Experts of a small language model.
Size: 9 layers, width 448, vocabulary 32768, 94.8M parameters.
Experts: 16 experts in each of 8 layers, 2 picks a token, a softmax router.
Training: 512M tokens, 3769 steps.
Below are experts of layer 4 (counted from 0) of a mixture-of-experts language model. Rows are named router (the router's row for the expert) and show model dimensions 64-95. Each number is 128 + 32 x the weight over its row's rms, rounded and kept within 0 to 255. Numbers have three digits each.
After each expert's rows: "comes after" lists some tokens at least twice as common just before its tokens as in all text. This comes from a sample of Wikipedia text that the model never trained on. Tokens count by the router's weight.

# expert 6
router:106137093159095121155049197166077113151132157075204134107138113114170087157117127137129093103116
comes after: " ", " 0", ")", "%", " 1", " —"

# expert 1
router:137099171120104104169128144137136137050171138050158158094083100094151073206152147170163077085157
comes after: "\n", " |", ".", ")", " =", "=="

# expert 10
router:061159099131162102170082108124084143140134128148160133173159122146117118136129165159118095141090
comes after: " in", " |", " (", " on", " In", "In"

# expert 3
router:120102092203138105101102105141112112094155127063173110154175158112166098197078185192138132173147
comes after: "\n", " of", " for", " in", " with", " as"

# expert 0
router:136104111174162090143121155122111111109138190121143140153124130116110095127145165172112090088161
comes after: " the", ",", " of", ":", " by", " at"

# expert 5
router:115111097133149139142134102161142125073119137119115148136161138112101148117156124162103099081170
comes after: "\n", ".", "==", "===", "=", ")."

# expert 11
router:102121121115073036112130131148097133161171134130154151159177151069159153178139136114130064091179
comes after: "-", "\n", "|", " ", " The", " •"

# expert 15
router:125145100168110100152032144129152122135104149112128155142084092140089176118143109134121132089117
comes after: ".", "–", "\n", "°", "|", "/"